Weights of a small mixture-of-experts language model, trained from scratch on English Wikipedia: 10157 steps.
Below are experts of layer 5 (counted from 0) of a mixture-of-experts language model. Rows are named router (the router's row for the expert), down (a neuron's output weights, with its number) and show model dimensions 0-159. Each number is 128 + 24 x the weight over its row's rms, rounded and kept within 0 to 255. Numbers have three digits each.
After each expert's rows: a language model's description of what the expert responds to. This comes from a sample of Wikipedia text that the model never trained on.

# expert 32
router:081161120165131140108169098095120099111091141125112114143125157123101128140123154163150130119113118111148127097126169134140090148124134087128120102091088141135130135154130185133132112152131125067169061124146195168160132144123082131167118106116160123105098111138132135119131112125132148142150147107146137158112117141118111117133116104118088121113089126118094147097147113168137132160128147122149162113112145132117114159106136139072116107127112130078165118100146088143139116168118082
down1:151121137143109142138132170138125145158168116128139127109119099106117114155127157097161123180126122130112123177143124122101141114109108161146080099145126156185138125126170110096161141098136119115125153144080109083111141095156107092107142171145134099092153103127116116103147135140132184105117139165114128114095113099114129167104118087107124124105120163134142156137119140171150060127125108087117120113135144100080147127162145106091132135097157125161122083154114134143139141108092119
down2:145125134108133141132133122131052156138188098117090177099159105116117098140114141105165085117089146131138118112132109119109124116107145128155095117130145112144150128108163138154131155113123151126126115129154123125107131121155119137119121160081143080124133134136194124140132144145081171140122146145144124134099155133098188123119129113139121094088130106107107142144087094163162098111121100127106094144121162145188091124167168143157138135132129084119117098134141154136129117177108104
down3:099113117137136144095155148140146164139106104159080143107183147116138095115139142097179157104158134123142141135145141171120133101154141139164120155132115129130159117124146159108142124108079108136102153149079138115144102143130071104132126111152114124114117143173149100129168165089129114149122128118152112057095121107100121183130148116158138142102101113147116131126101144164110153119165123115111120138122159176180101129125155138117125159129134157134123092160105107158088110111095115
down4:136114135099067132113141159158134129104116191123148130128150119152116113132100159085112110152077126108110128108152106097129096138136126125119089095149129106101118142152148133172149114125154120115121131143145147134140104146089147111139143163138162182134085107114149104079144131088119091101109142170164104136091118155110152113055148108151151140096118101138169129124174131113171154118138084126141113108094124120103125096164144143144134138113139112106138159137131115103155120079119134
down5:110134135100129113066099134127159136155109098072164106170178139178109150099122114101131168093164123170092126103134156139129155112106154099118155106126127126116170128156141121128096153132160129144140139111163131124131141083104122111157111136148140101175113110113131129163144149132060141146161106166128128109150092115121102112154147109131116131154149122143141130101118128110131172106083158093124117114155110123114157133134143113123111138116143144155120174174150102105108098091117092
What it handles: Hyphens in compounds and list dashes, plus prefixes un, dis, non, sur, Mac, e.g. peer-reviewed, Blu-ray, unknown.

# expert 10
router:125137132130123118088156182114157123123122115123145088148153176115105095141134086154122113122111116148132103110163141181165115149132099122176140097122128133141138119134176146109156129170103122112121092104160139140142177171159122130119123116119118124106110109152108122122111134143116135136183124141150111132141125133116138168147138073115083118120088114090105123083157108124137152100111091179137119071160107121107162101129151153103143106165129103100137089119111129127140145190119106
down1:128122151093101115114132133151129170098135158095162142131176133111119148093117107134139111157147120146156135136120137119170091134155134112120098125156112102115121142172130166121101119181101114107137121118123118144159106142162119135118130124070133158113184153136127095122143105137106120131125098065114181112121104079118085124124053112135117124132145132107090132113079154149170159171135128142115091115109109137119152118096129114146103151107109134131117158087128129142130133158128188
down2:157138155123104114104101117090139103142139146125084107112128104156136153104106152127123149101110102100122158147071108149096127133153095150143103119141100156097111162121127167188162115117119157157089144122080117150145104077142112166134091149130164170107115135120078125124112165124123135147130162101129125142123121133126176125176138128123118141168145122147102158144131105144129127083109093156089158156133149154100157138116110156152136119100111149156092146150134145191121128106123128
down3:170080106113173136153128112118111100137146125134120152125143148154143117141134095140154140137105133127124163155105140126169104093110086135139153144165118104136114137136097149133073150087104091170143134131145132147121119105094135129115130104141088124166095108134086113150135133125090119176123141108085133132177146108130120118148140135115154122120087174147164107145158139125152094145107140188163155147118180085089173113140079146121142118125118139119112100117099166117140142162104143
down4:136171106162165117142184136129103092106126129068163140131099119170138151136119104086139123116112148082124135155126143141129105112114124094163131081129136150108094115141154126139153089144185098117104139105100098109171139134129114145137101145128158104136132101119130130116143119121133100115079132137141104134087175191130139162155107083116151116102150094111096150110163111120117145109140129112163119147111095143132149158163128116124111119110138140136081123103065112106107119145157111
down5:149115103107139146155140139182144140162119111126118172112139128109130107107106127119133147152111118082143149104102159100169120102166127112128117122110142160088163138107121113153153128118146143140166097109101158119108119117059122141112102090109137130159127105083137144125106159115135124148126139176127086135098147152107089136159124089151122143133128132116131144123154110160135117110084130147144133153161121107160142116108140115116132091145050099158108156123159149132080158127098057
What it handles: Second or third pieces inside longer words and names, such as r in nostrils, hysterionic, or Bul(garia), Mar(ine), sub, pro.

# expert 36
router:091142114120075147074157121112116087097129121090114111123169127103152101131157124126121144110085123119124101091141138158129103147097135127139112129123106139137134133141125117073169117150159130085171106139186199173127125159134101115183171126135146109129101114121139143152110116131135112144166137162142124126151088129090117109099126117109098098124112177127125168115152102121125147113121131158145123086120077144099129138132101115134133130098146113145146100106096092128136128144142078
down1:150139144137134114125169149152116172135146085172151122142130148099112100100113085109134128168109129134088121125112116159083114135135146140081148155074129164147142172120143132139132167152104132119121099132084099129097121090172142135072171145153145117124108080107091101120168148127136123122134100085124140136104100166147187135130189121141132140109131142141169097126122145166122114156143120126130141155102145115138142131166091115165137138142164115120118138158123128159104103146107122
down2:141091131116103100083154144126149137142160153132164137135114152134136108152131114127135108128158124133174125111108124119177110102098160094098140130121142122167050145171126083162134144155119152100129142117108132101148128093104129166154167106175118148106072121086111150144142118130114097119123088167131164157140076146164087132138188093114164138116109126124165138120129143098100154125152116166140118144127119141130134122115131137143130121159174113133167130087139155109122130121119121
down3:153156116137132159189131126153159117139079096112139132135137131121154063098140159157177148125146120099157127130124145141091114142094090148128080092150122131077114123141125110139132139115162106150169116124143086140128137131166097103130132157145140133121107123111155147095138152161169109119126143119122202109142114136103089091115125118121143113126139122159150135141132133179152127144115135082133081144116105131118160086122147161130126137161116144174132155123168152161119126095172139
down4:123099185122111109111140087112140147139147150099140123136135148137136149082175141153123147096106117118145113148140131166089097121128124076089126156108150168121108148139142122136180121176102128135177137110112155124122101095068140121162140151075161117161114141134132141173140119148145089152139103120159177119143078115107165146122122092125104121123122123148129099131100094139114114167144154121130113130119148099121135140101147128154138115122145095114095080133105094136123149108147184
down5:151151116111151112143151116146131135109141134139118131141165093178137108134136146145103131129182154112156170095107136118105143159159077109145125125102150126133142148125164086149109112116154118120128082142107123140114107140088108083198085151095129122140125133148162151123137114096134152120140121178115126162148101131149149115101122109078105151150162147115165098132145114113131119205113110115175132095131128136121107111169187132101141110116098114175106127144119092124114135125134120
What it handles: Clause-linking commas and conjunctions after a word, e.g. and, but, or, to, while, would, joining phrases.

# expert 27
router:091145121131112139095157128154108104102143136113138121158119113092100084120163115102140128116122085113142087115143151143130132135118150080169107121121105107124169128141120132080169098171144117112153141124126130179125128119080118125133127131085128123090115093096113135177137128141117123111129138164136119112153085162126119084113118119093122088164086132170071178095170140130122122107105121094142150126106098159096109131118142134084138123148133142082132127133126113119154109179092115
down1:137163096116127130133170134127136071159116116131153123095127117143120127145156147123149109151087108095114132126134146168156085108147128129159145177124143131127137184166115191155131152136145169110140144115136120128107137152160106144079112127147121151150111165123139119075103144127111099150113121137115143127092131146171130110160130111175155152087089100101111141108162157108109079125086111147095154112161129120121101175147108124100158076136166128159139159141147134119114127121142122
down2:147129134139140128138124133128124145159124156110151112126103117094125103126114118112120127097065153108169145096135122139122163131121124090139087117123182148146126133138153102107081101153140157128152097134097122134112128137137161126137141154117102125141139073115123128107138115096121099093118099147120127123153212135074114098164110109158115117120141114082158103137132107096095130131156146142082134108132151135115124162119130169119139153137070138145096139076120157149133145124061075
down3:167166136119096121107142132129112120114124116177120118131137130123148131101098159153135108144148154136147112126148144122113120146095082107116121161132132145117156154120101150185077178144107129130107111183124129176152089137144139110163138127106118134144121146135131132105184094148096098118117117141145121141086123126188138142088202122103103130118146135104102144110088137054126153150153130163097124077127161124097112111139124157143142107125141146122142120112138112140172108120100107
down4:128129142101139143167157111144114111137133145132106132169127111106155121111108187126146156103108165137101144142104093085113158106066106131128098159137125144108110160119114132130135104101165128128105136127116151105129147118132161116116132154133154174165110159100137151139111101133150102131141113145066175119149127136155128085111131165130147082134058133118089087112141106121156149142124089103165167163119129103149137130114124128153140119106097108113152116094114132101128173110144069
down5:113145116163130099134128118163160132125165110134107087133121150131102097061102075157137138102100118066151138133110109186113173125109153101183119158100139116132159168124111100128099103149143127133128162130191107173129135139150114141111125159174139138091106129205111111145094115122123127160102156125113120192120117104137133096101167139087143119117120131160146135129126153098114125111123136131126118152124112147124145129132132124135127153137140161131156145125155095120148113126143148
What it handles: Prepositions like of, at, by, under, near, against after a noun or verb, e.g. games at, University at, player of.

# expert 28
router:111153124140092137094166143148129127110156113088133127136147121123094107141153133116154149121131106117099086094150154163180119121139099110153145130114099131142154090122144151076145138153123149121169117108164193191145161146121084121119112112118121111137134076129111168150160129131144108159144152145121128133146101169111137111109109120084119129140121164128133155067131134118143130104160121112167127112096061124075135129155119119133162150130138110094148134109140114116149087158110128
down1:110108113107133108128110149124103117100126125099096164183110152089110113109097121106164116125143142140094135182176120136141109148128105136138131130158166138114113054123089089136152123173123161151151129183155152109112140145073160140122101133112123148112094130122107102119121143124116110121097135122126148111128181087127120090113125122117031148123113098128133112108132130121098116099124168133122157098142106128137098155095109130095117109089117148128102114137109144143105136105128105
down2:132171179131122150141096164114122151125133112146140152137163151105121112156103093169118103131129093143162115125103083117131118125154153118123156124137182180147154140073088106127182127101120116123150104126189112123105157124073105124100108154153095143125110126090096143116157119094120151150100138097110137078175121089134110111154127121149119106126139148142143148117162133171113143135105147109095154132110106107146110166099125113129141123125146139176117142117113119107152126143083103
down3:154157204120119097119132116156151115103158159154117124114137131131130106101119120088136117089113124160130104130108117109140160122108134126139113096144135103091095136122111133129161157112102178120103099130133125101125129124115149094155121143126125152105105181154142098092131184158146158156119154115146156109173125132070144135135137096151112145123143177093115168137097091129161139099115085140115147133121173163131169126124143170101145165122107134103138124135122104146184146120171134
down4:084148127103077117136186134110161127157158107170082138145134139132114112091110137123100117116146122153143109155197146156095144100106121134127148064111127152137114134081115103130123111107149115146072116160158120105124139188103147118160126130129135104107099149146175139121159121124133172082133124071110130101175157145101122134122135093110139128142096112107150110135090125110133150108147092161119142110140176115114127117163125124107127156118112155134103134120134106142138157116111143
down5:137126153128115123099130159117077161091132147132130097137116148118109101146162092159118139086145138144131141122132081150112155154148149155160103176085107105093125103145134182099120122092131177104153175148148096122158152078132099116131158095105095152136137120112147124142099131126146104095178115122126122115155129146114141130084132104135128150123167134107123136125126131094158092155118171155103089138071157154148122154123132111131103128129160137124139145150107113178147122140169093
What it handles: Prepositions of time and place before dates or noun phrases, e.g. in, on, during, since, until, plus leading table pipes.

# expert 1
router:096129135176112140114155122148124115131156132103184134152173134146142108146139133152138094166119107106142093124132116122115130127108149094138135141091096130138169124129115142089121099156136150098140108145142164171118123143166099109138162099133166108113104101133140121173122129117099137187176162138138149136120142147122104092090115137104118099105104172171115119092129104127144085138113083118126125095148148138128141123123138109079160135145118140130156136109162111124122045184111136
down1:146113097110104156175138092088108141159171147159107101101082146090127145120093172137101090125084109153110137129130155129141168093148078089142118154140097115137153126143132099127077157165126132145102134135107148109170138130176123110133142116094104113084130137150141126111121126126139157110150145140124107102153125143107115141116109083172091093111143112157150134115141159125129151118152119093103106107128107123117118109111166138123175171122136124175113131131138123114171080160143111
down2:102109130161112182135114118133118116118155129147162104128144127138089144155099104102124189121129128163089131075134163127148158127113106133140109114117107111053092096124147051139117135165127151140145125125098129138124122092163114139112095113082125099117126129110144158153146165095123144105134138143125148151138142131113135143146135146171172181150138153136136132128170102136147114155146108116150169097089131159089103115113106103130124112132138110151120159113123131076101087107105136
down3:121104132157181125112132176108112148113138081096136125122107124124114101163172126109125117110139162131135132122145148168139145156169129144087142117098138132124150135152115144097133106161122138136160149148150079123136140128103135154112075073143134125105132158119107104131120124166098077142120097134124107135138114072111112140145113102165106117161132092114137138136124151239115147106128108136155184105102104147132117108160138128158131128126136100110129113118158157159125135094101115
down4:142099132113145140128105120131155077158103150150114146154162122127115148093140103162128146126136149069163101157115140139137169092174165091103161094140131065109153122116116131095148131131150141102139108149109139118131132098150085135158121110142144108159131180103172120136129147123146075092143137141132162147099151116086124144106133113171135103108086135133127094076114146164155121154122123110130116141119120128119145111125155150144114143145098156119154172125152105118111072143128172
down5:112157153121137128094113171145139133158141089148118160145147111147111130133132154125164109141086148120106094099114107134121121154107138161159127132125118112163107115136130148102158129103118096136135175155150107130136164136121099094132099114094162143120121095107103104117099175112108102118105139122145137098163084165137157166137085141149114101156067111089170100077107115101130122132118093192091104138132101130117128102117156126188111155121106139122116103143111127163124163158114125
What it handles: Colons after field labels in infoboxes and lists, such as Bats:, Website:, Born:, plus degree signs, equals signs and list dashes.